From a checkpoint of a small mixture-of-experts model trained on Wikipedia: a softmax router, 6789 steps.
Below are experts of layer 7 (counted from 0) of a mixture-of-experts language model. Rows are named router (the router's row for the expert) and show model dimensions 0-191. Each number is 200 + 20 x the weight over its row's rms, rounded and kept within 0 to 999.
After each expert's rows: "raises" lists some tokens whose logits its average output raises strongly, later layers aside. This comes from a sample of Wikipedia text that the model never trained on.

# expert 57
router,201,201,191,201,183,195,214,226,228,232,234,171,180,167,212,236,173,191,185,209,176,246,240,221,204,192,195,193,185,225,186,176,216,194,236,195,244,185,220,189,207,164,196,236,217,194,169,193,199,189,207,209,166,205,201,225,212,171,190,175,170,172,228,166,209,235,179,248,165,175,196,214,207,179,181,188,179,205,204,202,233,219,198,186,206,208,224,222,182,208,192,182,211,208,173,161,228,189,177,202,203,209,219,207,163,207,227,185,183,207,178,204,179,208,170,206,221,166,174,204,212,210,179,239,177,225,178,176,210,200,187,186,197,183,238,212,223,194,189,197,234,222,230,203,215,218,190,225,184,216,199,203,208,219,170,218,207,208,202,183,204,203,245,194,190,183,199,180,186,189,193,186,197,195,208,192,171,196,217,167,219,219,208,191,232,206,177,184,187,195,202,221
raises: "end", "land", "ar", "ars", "ended", "ending"

# expert 89
router,208,178,220,200,182,189,220,224,230,177,229,227,224,204,201,189,188,194,193,233,182,185,198,223,209,218,170,247,182,225,222,196,223,215,220,207,199,181,202,230,220,196,178,251,172,183,211,191,180,217,185,210,183,184,207,214,180,159,202,178,212,207,224,179,186,211,221,164,204,220,164,206,201,233,187,194,184,205,213,194,219,185,198,187,182,170,146,219,199,191,178,177,206,217,173,208,207,220,206,166,176,236,204,201,183,204,178,188,217,224,185,240,212,236,200,186,209,182,198,198,159,179,183,234,200,177,199,222,207,166,213,197,209,184,215,201,185,173,196,213,228,184,227,215,182,198,212,226,172,179,192,183,224,178,199,226,227,165,207,214,177,230,199,186,188,183,183,194,203,209,242,176,187,213,200,212,187,161,171,192,166,223,188,219,212,203,168,187,204,208,205,224
raises: "ished", "ishing", "ised", "i", "ied", "ation"

# expert 26
router,213,186,179,170,215,170,219,248,176,187,207,194,217,213,239,200,204,172,228,203,178,178,224,230,244,228,150,215,175,217,184,209,199,211,231,228,221,205,243,206,242,201,179,212,178,195,176,175,182,208,180,194,198,214,218,212,202,201,171,175,184,205,183,177,198,216,209,179,192,184,182,199,228,198,196,199,180,220,206,178,241,227,246,184,216,159,189,202,209,208,210,185,174,227,169,213,222,214,183,162,209,183,206,187,231,177,207,231,177,226,183,218,217,221,169,210,188,211,201,180,188,217,228,223,207,188,185,226,211,205,205,205,184,178,224,224,181,210,166,192,220,196,216,217,181,176,219,209,184,193,196,204,224,184,205,215,202,217,175,199,163,206,228,197,235,192,208,208,180,200,199,216,226,197,166,198,217,195,181,207,232,219,190,231,199,229,221,193,203,216,215,201
raises: "ay", "aya", "as", "ament", "iam", "akh"

# expert 12
router,217,227,219,235,212,197,242,192,210,213,216,193,226,165,220,220,210,222,208,181,214,206,212,224,215,210,167,237,194,175,191,221,172,171,224,192,210,221,184,195,214,193,205,209,208,187,173,223,224,208,171,193,206,214,208,189,224,168,213,190,163,222,218,190,226,162,220,197,231,204,202,224,190,175,213,169,197,211,205,218,204,178,200,208,193,169,205,184,221,171,240,211,159,213,211,232,158,223,163,220,196,193,194,215,209,224,193,217,211,195,188,204,192,174,182,170,185,177,182,202,165,199,235,204,186,239,222,201,178,185,176,206,233,200,193,182,170,203,201,218,219,181,199,181,207,193,214,196,209,221,201,215,199,205,248,230,200,196,221,227,218,195,183,228,210,217,189,196,199,182,197,159,220,198,169,212,204,187,227,173,208,236,234,197,237,200,208,198,156,190,217,189
raises: "m.", "ter", " becoming"

# expert 121
router,204,221,238,206,206,194,198,183,220,190,193,167,228,190,206,174,197,170,181,150,176,210,185,220,202,182,179,200,205,160,204,219,182,198,206,216,187,201,209,187,221,226,196,196,227,194,194,204,172,208,216,216,212,222,214,221,172,194,221,197,214,241,209,194,172,193,203,162,192,200,229,197,173,171,187,206,178,179,161,197,196,170,205,202,213,188,155,201,217,174,222,225,215,171,211,224,183,185,182,194,195,191,193,247,191,203,168,213,227,219,208,220,179,177,198,231,214,193,191,174,218,200,228,191,201,199,202,185,168,202,211,219,226,198,233,235,208,177,165,193,233,170,203,213,170,211,180,195,193,217,172,184,174,184,207,186,155,198,199,204,193,217,214,233,181,180,145,181,216,216,190,171,173,209,192,188,206,225,197,200,183,207,218,211,236,191,179,209,187,251,221,180
raises: "ized", "ised", "ically"

# expert 118
router,208,218,173,191,230,213,181,181,185,193,195,193,178,199,218,167,194,222,190,179,205,179,216,193,198,163,176,182,217,191,218,188,217,197,182,168,209,160,220,200,180,186,212,171,175,210,190,207,203,191,212,241,220,192,202,216,189,187,230,204,196,179,190,193,218,237,199,191,198,174,189,169,195,180,179,161,189,191,169,188,178,150,182,164,169,203,183,207,210,189,209,196,191,200,201,185,162,182,195,181,228,215,193,195,205,175,207,173,197,184,214,166,171,197,172,208,183,222,177,168,186,215,203,185,235,209,166,188,239,213,217,175,203,195,242,177,144,211,202,190,207,209,163,228,187,192,210,208,203,186,202,185,199,237,192,184,182,180,216,191,177,214,187,198,181,168,225,164,215,192,185,216,161,200,203,183,194,202,212,234,229,178,206,195,149,177,192,178,184,183,181,221
raises: " the", " his", " its", " a", " their", " an"

# expert 116
router,186,205,189,181,212,190,208,156,203,220,179,214,229,169,191,210,251,184,204,198,184,181,209,194,187,184,221,212,181,190,178,170,203,175,179,209,206,206,169,170,226,229,196,211,215,233,201,224,226,197,238,197,191,222,219,216,225,226,210,219,224,212,214,204,199,203,205,173,199,242,240,167,237,199,200,170,195,213,190,211,208,186,217,192,181,188,246,200,199,200,199,206,191,208,213,218,217,182,208,211,214,170,192,188,221,208,227,222,211,186,213,220,188,219,200,180,188,202,197,210,196,160,216,231,207,220,213,201,212,190,232,220,187,190,204,168,229,228,235,186,194,158,232,216,188,177,185,169,183,234,188,202,195,145,207,237,177,207,239,211,214,221,220,194,194,217,195,170,207,194,210,201,212,198,180,198,192,207,146,190,182,160,177,184,195,204,225,184,218,184,223,174
raises: " fire", "ther", " earth"

# expert 47
router,209,220,246,225,189,232,207,171,215,220,233,221,218,177,218,230,169,172,228,198,224,226,225,193,221,203,219,234,167,188,161,192,179,196,225,196,205,201,186,163,195,223,208,225,200,177,210,180,205,204,197,148,220,205,202,213,210,204,184,171,168,230,185,228,204,185,208,206,190,201,226,172,249,227,216,214,173,234,212,203,213,246,218,222,202,213,198,205,172,187,214,218,174,216,175,200,187,201,203,208,198,191,162,201,219,214,210,198,189,213,199,202,196,225,198,235,228,184,214,158,195,197,214,203,177,235,219,200,184,220,188,216,182,203,189,177,244,232,204,174,209,204,221,205,171,187,226,158,206,217,181,220,219,230,237,187,202,216,193,210,218,224,210,195,201,198,232,215,222,185,193,192,233,179,207,178,197,177,222,206,188,206,213,197,176,202,181,206,194,202,184,184
raises: "L", "cy", "c"

# expert 92
router,199,167,215,180,215,209,193,199,200,193,179,200,163,169,218,218,232,156,192,208,184,217,207,206,203,232,160,183,185,212,213,226,196,203,169,216,192,213,222,173,151,205,196,190,189,216,257,189,219,191,167,195,170,195,217,205,178,182,175,149,190,236,201,177,204,188,192,178,209,187,190,221,202,236,185,248,202,201,188,192,218,185,218,221,232,175,177,199,186,229,253,216,193,209,184,181,242,215,233,198,177,207,189,208,234,183,210,211,211,187,204,214,179,189,180,182,203,196,231,191,218,211,209,219,203,167,218,211,167,184,199,183,211,222,231,193,180,184,198,211,180,193,210,223,179,184,194,194,221,200,175,199,196,196,234,183,205,242,196,173,215,209,201,212,230,233,207,177,222,184,220,221,193,216,215,170,177,182,168,193,207,198,196,232,191,204,209,188,183,203,223,208
raises: "ov", "an", "ab"

# expert 24
router,206,182,237,204,178,193,224,203,205,201,249,226,177,233,207,230,156,208,178,215,211,173,218,172,214,209,213,224,221,212,202,227,195,185,226,208,186,200,153,212,211,164,214,213,222,190,184,195,194,228,193,183,214,199,208,178,212,178,170,185,213,229,208,204,204,210,193,237,216,173,210,238,226,200,197,233,170,196,237,173,211,188,247,217,164,193,209,183,221,197,201,216,199,182,173,177,206,185,210,205,159,259,216,206,175,177,199,181,193,206,207,220,182,216,185,188,195,194,197,194,186,214,188,227,207,191,188,205,213,189,200,186,205,195,188,173,213,202,203,171,196,223,217,208,198,184,177,215,193,235,194,184,178,201,196,169,201,199,217,235,209,188,165,191,213,195,196,184,171,186,256,205,174,167,187,204,182,215,178,185,205,162,209,226,182,192,193,182,159,227,186,188
raises: "ep", "ec", "ase", "ter", "rap", "U"

# expert 30
router,165,170,170,181,182,209,222,228,196,209,245,230,224,166,190,195,194,189,214,192,220,183,226,203,182,214,182,204,226,212,224,197,203,208,194,207,219,201,193,200,183,171,175,204,223,218,220,200,166,214,168,204,186,186,195,213,211,194,192,221,182,213,201,211,206,213,219,190,215,224,193,220,213,217,197,208,221,232,224,162,211,204,230,186,186,178,224,203,165,180,203,200,182,232,180,193,223,226,192,173,190,239,174,180,177,174,196,208,203,151,193,214,183,201,205,200,210,222,166,163,206,202,204,246,198,182,207,179,166,164,194,208,221,226,216,199,189,162,193,186,232,224,212,225,168,191,221,187,175,201,173,237,196,225,194,203,241,188,211,231,184,174,194,239,213,191,198,199,173,184,207,208,175,210,219,194,206,169,194,218,173,209,167,231,223,227,218,184,179,200,220,181
raises: "ens", "en", "^{", "th", "al"

# expert 1
router,227,188,197,215,242,183,189,205,232,188,206,189,187,223,198,190,230,211,218,205,213,193,217,210,224,203,189,226,198,220,183,200,212,213,220,197,172,182,238,201,247,175,178,218,160,167,186,191,182,212,202,169,183,194,216,234,181,180,181,180,183,219,218,220,176,189,197,177,212,225,188,224,217,215,215,207,166,210,198,187,162,209,219,205,190,208,162,198,178,196,186,183,204,202,226,212,204,221,207,203,182,202,173,213,216,226,183,216,161,245,187,247,203,187,172,223,194,190,187,187,173,199,187,245,182,192,200,223,172,189,215,204,206,221,202,220,174,192,201,228,217,181,178,224,201,209,218,207,210,172,181,212,223,206,224,180,176,209,174,183,169,216,229,228,206,186,151,197,203,232,196,196,203,184,175,221,180,176,177,244,186,187,224,212,242,175,200,196,219,215,184,201
raises: "or", "on", "ore"

# expert 2
router,194,188,165,203,168,164,179,193,189,200,174,202,197,226,182,154,224,191,215,207,217,200,177,190,160,245,202,198,218,201,201,232,201,201,171,161,230,187,187,231,211,171,203,200,193,215,189,180,195,189,222,164,214,227,191,173,219,196,223,191,177,181,189,208,175,224,163,177,220,232,199,181,209,200,189,182,190,174,163,192,210,199,151,200,230,205,192,159,206,182,193,204,203,226,200,200,170,179,192,205,210,195,216,249,183,217,193,203,210,201,181,173,205,180,179,222,200,197,184,201,220,212,204,231,187,221,189,212,236,177,215,200,230,215,238,215,206,221,199,190,222,205,171,201,183,232,185,197,200,169,223,158,192,186,190,186,190,216,224,189,229,195,174,172,172,214,177,189,214,198,205,228,230,210,227,226,210,206,202,167,188,163,203,186,187,226,218,207,225,187,182,211
raises: "\n", " he", "\"", " |"

# expert 72
router,245,206,243,219,229,212,209,208,210,208,196,168,176,166,196,168,227,198,179,183,198,222,178,188,205,225,194,203,219,172,192,191,167,205,211,223,199,169,188,181,209,175,185,229,224,194,207,212,200,190,227,178,183,213,185,185,179,171,191,217,209,211,174,182,202,209,211,192,228,193,218,254,167,203,197,205,183,178,192,188,200,178,172,179,228,238,179,207,225,189,196,210,189,166,212,203,175,235,212,193,175,201,221,221,225,184,185,184,180,195,186,193,184,218,199,212,200,193,194,212,221,224,189,204,229,180,215,151,160,179,177,208,228,203,212,212,216,184,181,199,225,196,173,231,178,214,179,177,202,201,196,252,202,191,223,229,185,207,180,166,204,192,220,191,211,177,166,205,183,182,223,163,209,188,168,176,195,221,201,178,182,181,179,220,244,184,191,224,182,215,190,191
raises: "por", "itive", "al"

# expert 35
router,200,175,198,197,210,221,186,171,214,177,183,219,203,159,217,216,199,190,212,230,187,174,202,220,217,225,203,217,179,192,177,238,218,188,236,207,184,206,206,170,223,219,215,193,183,194,217,207,171,181,215,220,190,233,198,174,192,176,250,202,182,233,219,182,197,194,225,163,216,207,177,233,202,209,212,215,170,212,213,195,212,208,208,200,208,211,203,205,226,201,227,223,161,212,195,208,208,198,208,215,219,196,169,194,191,230,199,239,221,205,221,186,212,188,225,194,195,241,206,154,220,214,224,159,205,193,239,187,195,199,184,215,208,213,176,204,210,161,181,186,226,170,203,202,193,193,208,206,232,228,218,225,201,228,220,201,174,223,209,217,189,226,202,160,248,155,187,193,165,195,216,185,201,213,188,206,208,192,213,223,204,190,201,245,233,191,194,171,196,230,209,224
raises: "en", "en,", "ob", "ot", "ened", "en."

# expert 80
router,224,183,222,211,212,223,214,192,235,229,200,207,218,207,245,226,192,200,218,234,231,191,225,200,231,224,211,184,164,190,187,245,196,209,187,226,185,205,190,174,212,181,204,226,204,193,216,199,194,187,181,187,192,223,187,231,236,206,198,216,173,205,183,231,226,219,220,200,197,223,215,197,191,240,182,216,211,198,227,174,196,228,200,235,188,197,233,241,177,200,233,210,171,214,213,230,205,226,239,177,183,190,178,207,207,195,208,223,195,191,231,218,214,185,212,184,175,176,180,210,210,180,226,227,199,206,212,181,210,159,203,226,219,227,211,181,195,224,193,191,228,193,221,188,220,175,178,194,236,216,207,234,202,207,228,196,172,186,195,243,211,185,200,196,246,199,209,176,188,213,215,217,219,187,214,177,188,187,223,208,155,168,197,196,220,192,218,204,202,205,174,183
raises: "o.", "gin", "o,"

# expert 11
router,180,194,209,172,231,204,221,185,217,170,219,172,163,231,204,195,197,197,211,224,188,165,238,204,195,200,172,182,201,228,184,220,213,210,184,189,193,218,206,201,221,193,203,188,185,202,234,182,207,195,176,194,153,207,199,226,235,197,163,179,203,230,186,223,175,169,190,189,222,210,175,211,174,227,163,203,203,215,227,171,211,208,253,215,208,167,216,211,189,187,191,207,196,182,215,221,216,250,228,222,191,180,179,200,184,231,216,183,189,194,203,204,221,239,189,233,193,215,190,199,227,193,239,227,215,184,195,184,173,205,206,211,199,224,170,197,209,196,175,169,182,196,210,226,163,200,207,230,185,197,173,205,221,194,215,157,192,209,174,220,203,238,208,210,222,202,174,200,205,205,223,186,216,228,208,182,211,201,201,188,212,179,179,190,183,180,214,185,157,236,200,216
raises: "ian", "ians", "ii", "ius", "ian,", "ela"

# expert 37
router,210,171,206,198,191,192,227,213,197,208,155,200,195,193,180,189,184,223,215,213,193,194,186,186,181,247,217,186,234,167,218,207,207,210,163,189,201,208,185,237,194,205,230,193,188,224,195,189,180,207,166,236,229,194,183,193,195,237,232,200,185,169,187,207,184,230,181,189,232,184,206,207,223,163,203,184,190,208,187,193,182,204,162,214,196,205,178,167,211,198,208,193,190,201,195,203,183,173,203,174,211,190,214,209,213,185,193,192,206,206,234,186,215,221,187,214,188,170,201,212,219,207,195,221,213,195,147,178,200,166,227,191,229,184,211,193,186,194,160,213,225,217,165,223,214,221,204,157,235,175,219,166,191,244,213,213,208,179,202,164,232,186,179,207,208,210,205,207,205,190,213,217,178,191,208,161,163,175,249,214,211,173,187,203,189,184,205,226,187,178,164,198
raises: "ors", "our", "ol"

# expert 113
router,187,228,194,215,197,220,197,211,168,190,221,188,178,226,218,219,189,206,202,194,195,211,180,193,214,231,210,215,200,204,219,178,196,184,208,175,227,217,201,192,247,171,192,216,183,207,208,172,224,187,212,236,209,184,228,244,202,158,201,174,214,184,246,222,224,211,211,178,186,212,193,176,197,213,204,204,186,217,231,203,202,205,182,170,184,207,187,245,186,213,177,188,178,190,168,170,249,170,164,194,205,236,193,201,185,212,187,179,192,194,192,184,153,213,170,188,193,204,182,195,197,227,174,236,183,167,208,190,253,225,179,173,188,172,195,202,193,209,237,203,192,187,233,196,218,235,232,218,182,199,186,200,206,202,176,223,212,225,227,204,189,191,214,216,209,202,195,184,218,171,200,203,219,219,205,222,163,191,192,176,216,224,201,227,219,191,173,169,175,187,188,198
raises: "od", "ali", "ode", "ale"

# expert 73
router,197,193,190,179,195,190,196,237,220,178,221,210,192,204,230,195,220,208,233,187,200,187,228,214,234,188,156,248,210,242,220,205,227,206,217,193,213,198,237,216,244,180,211,196,148,193,196,181,154,190,189,212,156,214,224,203,179,174,201,197,177,191,192,195,176,192,232,181,208,220,203,189,201,210,173,200,195,209,195,244,205,215,196,176,205,189,186,212,197,174,201,170,187,210,200,188,221,199,198,175,206,219,188,206,199,220,166,209,217,192,188,219,194,209,218,217,183,216,191,215,183,211,203,225,194,163,166,224,210,191,215,232,221,213,217,207,197,207,191,158,206,184,185,200,183,212,164,216,176,170,154,195,220,205,217,234,199,233,210,219,166,215,205,209,218,180,194,207,169,209,217,184,209,196,206,196,170,222,175,177,178,191,181,240,238,187,175,188,179,229,204,218
raises: "ably", "ed", "ered", "ust", "ib", "i"

# expert 29
router,210,201,174,221,181,185,212,223,193,190,219,206,187,160,202,230,204,178,221,217,213,201,238,170,233,238,186,186,233,188,220,232,197,232,208,174,229,176,181,213,197,186,195,239,183,199,193,192,183,237,210,206,234,229,218,178,195,221,174,238,207,195,237,218,190,227,171,178,228,189,194,217,201,232,241,201,185,219,210,207,213,222,154,176,177,197,179,221,211,246,199,204,210,216,182,194,195,176,193,220,179,215,201,173,191,218,179,224,222,224,175,225,204,220,207,186,212,229,217,199,216,181,208,197,171,202,197,173,189,175,189,218,206,252,215,196,226,192,170,176,220,204,187,193,212,215,160,216,182,181,186,195,172,193,175,224,180,176,222,209,215,196,203,187,172,200,189,217,200,195,204,191,225,178,168,194,188,177,206,192,174,192,186,205,230,229,203,215,213,184,208,216
raises: "el", "un", "uth", "A", "ec"

# expert 102
router,161,234,189,222,217,174,189,175,163,196,198,180,238,189,203,210,196,207,196,212,193,235,166,172,194,196,199,170,223,194,179,193,201,162,188,180,201,220,185,180,220,226,219,194,217,196,179,208,210,196,181,179,214,234,208,200,186,227,190,205,191,190,218,203,179,201,161,191,174,209,221,217,212,224,180,189,175,232,170,196,175,208,217,215,222,215,198,169,219,186,218,199,223,213,192,228,192,164,219,194,186,194,208,172,217,196,193,205,199,214,189,164,212,182,237,163,178,207,191,168,197,175,196,218,215,211,192,170,195,179,200,210,186,240,181,208,191,226,199,183,207,188,203,201,176,220,185,193,208,213,232,181,169,170,207,210,232,222,187,227,216,200,168,218,166,235,185,195,167,190,176,233,209,204,235,167,233,202,208,196,196,210,193,176,218,180,157,229,245,201,224,216
raises: "\n", " In", " He", "\n ", " It", " They"

# expert 0
router,187,212,219,178,194,215,231,199,219,203,236,194,221,178,228,226,204,184,224,193,194,219,231,181,238,210,233,243,169,185,175,220,205,180,200,186,186,244,175,185,164,216,181,208,182,179,208,187,219,190,194,174,222,209,182,209,217,210,189,165,193,232,231,200,207,193,201,220,214,200,188,217,182,255,224,215,178,223,217,197,194,227,197,231,204,221,222,220,205,193,243,224,192,220,202,184,162,203,202,231,187,216,171,207,218,178,191,196,201,211,158,190,212,194,202,167,217,219,167,209,198,192,219,153,197,217,199,220,189,228,183,214,192,187,226,215,215,234,201,179,205,183,192,208,208,184,189,172,198,215,238,202,201,201,173,181,188,211,203,214,206,172,152,171,244,202,224,212,202,206,199,202,228,203,188,191,216,187,217,165,163,228,212,206,186,183,196,199,208,183,176,204
raises: "H", "G", "BA", "IN", "B", "CA"

# expert 17
router,241,174,210,215,181,180,207,225,199,192,216,221,150,209,203,240,158,201,173,197,226,190,239,210,213,209,202,234,196,207,205,194,198,204,218,208,207,216,232,208,178,159,171,209,182,208,196,188,186,190,180,174,154,191,199,217,199,170,174,187,209,166,181,176,223,194,224,207,199,207,176,236,216,183,203,197,202,235,226,191,206,192,177,166,197,224,211,189,207,234,215,204,196,216,181,171,251,183,200,181,194,228,194,188,162,160,175,187,220,226,183,191,152,212,169,195,200,218,181,229,218,193,192,194,194,203,213,225,233,203,172,233,169,202,210,211,221,222,197,185,206,197,198,190,207,192,216,190,218,214,180,179,209,208,202,224,207,189,213,184,180,186,203,222,237,179,161,163,190,192,193,227,194,196,188,161,204,183,212,177,224,224,216,207,199,180,206,180,178,211,191,209
raises: "ent", "end", "le", "el"

# expert 45
router,190,192,193,195,189,173,165,228,237,202,186,228,186,195,230,211,199,198,180,192,195,185,235,202,221,195,180,177,166,203,175,201,224,202,201,254,206,231,212,182,231,197,199,181,207,164,174,219,190,177,149,181,169,190,202,220,165,220,216,201,190,205,211,195,202,196,213,188,194,210,211,204,216,229,201,193,199,189,181,185,211,210,203,172,207,152,207,196,178,202,176,186,160,199,202,224,249,223,213,166,187,179,188,189,148,205,182,184,204,205,164,217,214,209,178,221,201,173,229,207,185,207,234,201,213,209,189,238,207,163,184,202,172,214,192,223,193,209,180,183,181,178,202,218,187,169,192,188,189,208,173,197,235,184,225,212,179,233,190,194,172,202,207,162,225,219,186,227,199,190,226,185,214,178,214,239,213,176,211,221,205,218,210,196,232,221,214,191,189,175,213,212
raises: "us", "az", "ore"

# expert 22
router,171,245,183,223,191,171,175,203,202,227,203,217,243,182,200,204,160,219,176,185,171,199,169,170,182,180,230,182,188,208,208,194,196,182,178,221,158,197,185,162,194,218,193,202,188,199,194,218,210,213,220,216,219,239,172,158,202,214,175,202,170,198,217,211,174,214,157,193,202,222,212,202,200,199,142,199,189,205,159,212,152,216,210,228,220,203,218,194,239,205,175,200,184,220,201,222,172,194,206,205,202,169,204,168,198,181,182,198,185,213,199,188,231,171,198,204,168,223,182,201,198,204,215,201,222,202,179,196,172,185,187,203,186,215,174,218,196,185,191,185,192,183,209,200,212,221,202,185,223,203,214,189,174,173,210,229,202,200,192,207,230,227,166,172,163,241,195,193,167,185,199,229,203,188,231,196,195,186,222,206,199,204,180,180,195,185,186,228,225,173,222,193
raises: "\n", " The", " This", " It", " However,", " There"

# expert 105
router,190,169,190,218,204,168,191,216,186,189,191,197,165,200,240,177,208,208,219,202,189,172,225,204,218,257,178,192,217,224,218,236,220,193,223,222,194,232,207,183,177,175,193,201,213,187,207,190,200,199,199,203,191,202,228,169,206,205,181,210,166,222,196,197,199,208,218,177,217,217,192,194,192,240,178,200,202,181,188,214,207,227,204,206,176,170,203,214,220,208,192,198,173,222,198,227,230,208,230,201,169,198,176,182,184,214,220,205,197,189,186,229,202,229,226,193,191,198,193,201,239,181,233,227,210,186,226,158,162,190,214,215,190,216,179,167,215,207,188,161,218,204,217,193,190,187,168,240,195,180,196,210,225,218,184,171,233,224,170,213,180,183,166,173,207,190,185,221,210,207,190,173,166,210,188,179,194,179,219,211,211,198,177,235,180,190,209,164,165,227,201,245
raises: "u", "as", "uf"

# expert 83
router,216,212,242,215,203,181,199,202,206,187,222,217,210,202,210,242,191,172,183,206,202,185,206,219,169,180,190,197,196,203,174,172,175,200,217,210,207,197,235,188,227,212,208,210,175,192,179,188,211,163,184,212,166,224,216,194,185,170,199,220,172,184,199,206,218,175,155,224,177,182,203,217,224,197,209,207,173,198,209,201,212,168,239,191,221,186,205,189,203,207,190,215,220,195,180,200,242,223,191,196,186,229,215,188,207,209,210,203,211,213,191,229,196,203,226,219,211,227,223,175,240,224,211,217,196,170,239,199,181,200,187,193,197,163,216,197,167,233,156,214,221,182,235,204,177,182,192,207,187,162,195,238,234,210,209,210,220,202,219,196,168,201,196,233,264,217,196,174,177,177,214,206,190,173,212,173,196,218,204,171,202,195,198,228,209,200,197,183,188,247,206,226
raises: "airs", "urd", "air", "art"

# expert 13
router,190,211,224,193,185,187,250,240,193,189,193,230,218,205,220,240,182,222,192,201,199,214,186,205,236,195,189,197,189,210,169,198,164,174,238,225,156,241,177,190,202,217,223,230,224,181,206,172,175,194,159,207,177,190,206,217,169,182,179,201,199,205,217,180,204,222,194,226,216,201,174,225,187,191,226,182,184,220,215,232,214,217,232,194,222,218,208,209,215,250,204,194,187,181,209,172,231,226,210,185,211,223,189,186,197,189,222,198,227,174,198,183,194,198,202,166,210,209,221,200,209,214,221,161,171,209,235,188,197,212,184,200,206,211,198,171,222,216,179,191,221,197,190,175,214,179,198,200,183,230,211,199,192,217,218,208,197,195,191,219,212,192,169,186,209,202,192,180,164,198,210,244,200,169,177,208,186,191,224,203,231,185,219,245,236,174,218,181,179,212,196,228
raises: "as", "pe", "am", "ac", "ach", "ap"

# expert 27
router,226,153,181,208,173,193,212,220,180,188,220,219,201,216,199,239,201,179,224,214,198,189,234,230,214,244,153,223,181,206,207,174,194,228,226,224,215,171,210,209,227,207,162,206,176,188,177,191,168,217,171,238,160,215,191,176,190,171,197,170,201,185,211,194,177,183,170,221,215,208,190,237,201,200,212,195,190,165,231,246,188,202,199,169,207,177,203,189,215,234,189,203,209,211,191,201,239,231,174,182,188,183,214,226,202,219,211,182,206,199,190,235,184,210,183,198,227,219,217,187,201,190,201,195,203,172,218,229,204,171,179,201,182,196,212,190,234,206,174,194,206,207,179,181,215,224,176,206,186,183,196,162,186,185,232,201,214,184,205,238,183,198,197,202,229,196,185,184,166,175,225,174,183,207,185,203,197,192,205,223,207,209,192,228,227,177,224,203,213,231,211,198
raises: "u", "es", "i", "ar", "um", "as"

# expert 18
router,172,178,173,214,204,158,162,182,198,228,189,174,225,166,173,158,201,202,176,192,181,170,195,211,197,219,189,161,204,176,187,193,204,212,210,197,181,163,182,227,223,205,171,165,202,191,204,222,217,167,207,165,214,228,196,187,217,216,208,222,197,207,187,205,203,199,209,173,200,239,210,212,198,191,198,203,186,205,151,165,205,191,212,211,189,194,202,176,235,173,210,217,164,226,178,187,250,177,197,220,182,194,212,210,165,212,179,238,168,215,216,197,188,169,187,228,204,213,204,200,190,180,192,222,192,221,205,180,222,221,228,196,172,224,243,225,199,189,216,178,179,200,184,214,206,228,230,213,216,196,202,187,186,209,206,190,194,201,186,157,172,223,190,174,157,212,163,182,210,210,236,207,177,215,205,186,201,180,204,187,168,204,172,211,199,205,193,194,190,184,203,203
raises: "ty", "re", ","

# expert 94
router,182,177,209,167,173,163,213,226,209,201,224,234,190,177,227,186,208,189,237,225,188,186,216,195,206,181,163,208,177,231,205,234,216,227,230,181,191,206,205,212,208,168,216,189,176,192,180,168,177,192,207,188,158,184,197,190,164,176,191,182,195,196,215,175,157,204,181,194,193,236,179,212,217,199,170,198,212,219,175,223,215,204,200,158,174,180,178,172,210,203,148,194,169,226,215,195,199,237,168,184,206,191,180,183,175,211,183,181,199,205,192,238,223,210,188,171,206,211,206,222,225,194,228,220,217,174,172,197,213,187,170,213,202,229,197,205,181,227,185,219,190,204,189,180,161,190,200,200,193,200,183,171,196,206,196,210,195,226,176,202,174,236,211,198,193,170,195,196,184,205,218,174,184,214,182,170,211,186,184,196,186,220,200,212,230,221,203,188,177,231,221,233
raises: "able", "-", "um", "ag"

# expert 120
router,203,216,223,155,191,220,217,193,226,181,189,178,189,205,200,219,166,185,177,227,204,190,207,188,194,228,196,229,187,169,179,238,177,182,188,225,187,226,188,198,154,201,227,185,199,216,204,179,218,200,217,163,181,191,237,168,207,154,228,215,199,234,230,201,198,175,221,227,199,171,207,214,178,219,201,209,217,207,210,195,189,195,225,248,198,203,203,187,192,180,205,189,206,206,198,182,211,233,196,213,195,209,181,194,206,205,197,167,184,213,173,214,215,168,183,202,217,219,194,203,198,193,207,183,207,195,187,212,190,206,189,191,193,193,181,189,222,168,185,163,196,180,238,231,160,183,213,215,207,221,199,247,195,200,198,164,174,220,179,209,235,225,186,174,254,199,226,206,187,198,213,232,217,227,220,185,223,187,202,183,182,187,210,196,173,221,238,217,173,223,188,166
raises: " episodes", "lyn", "ring"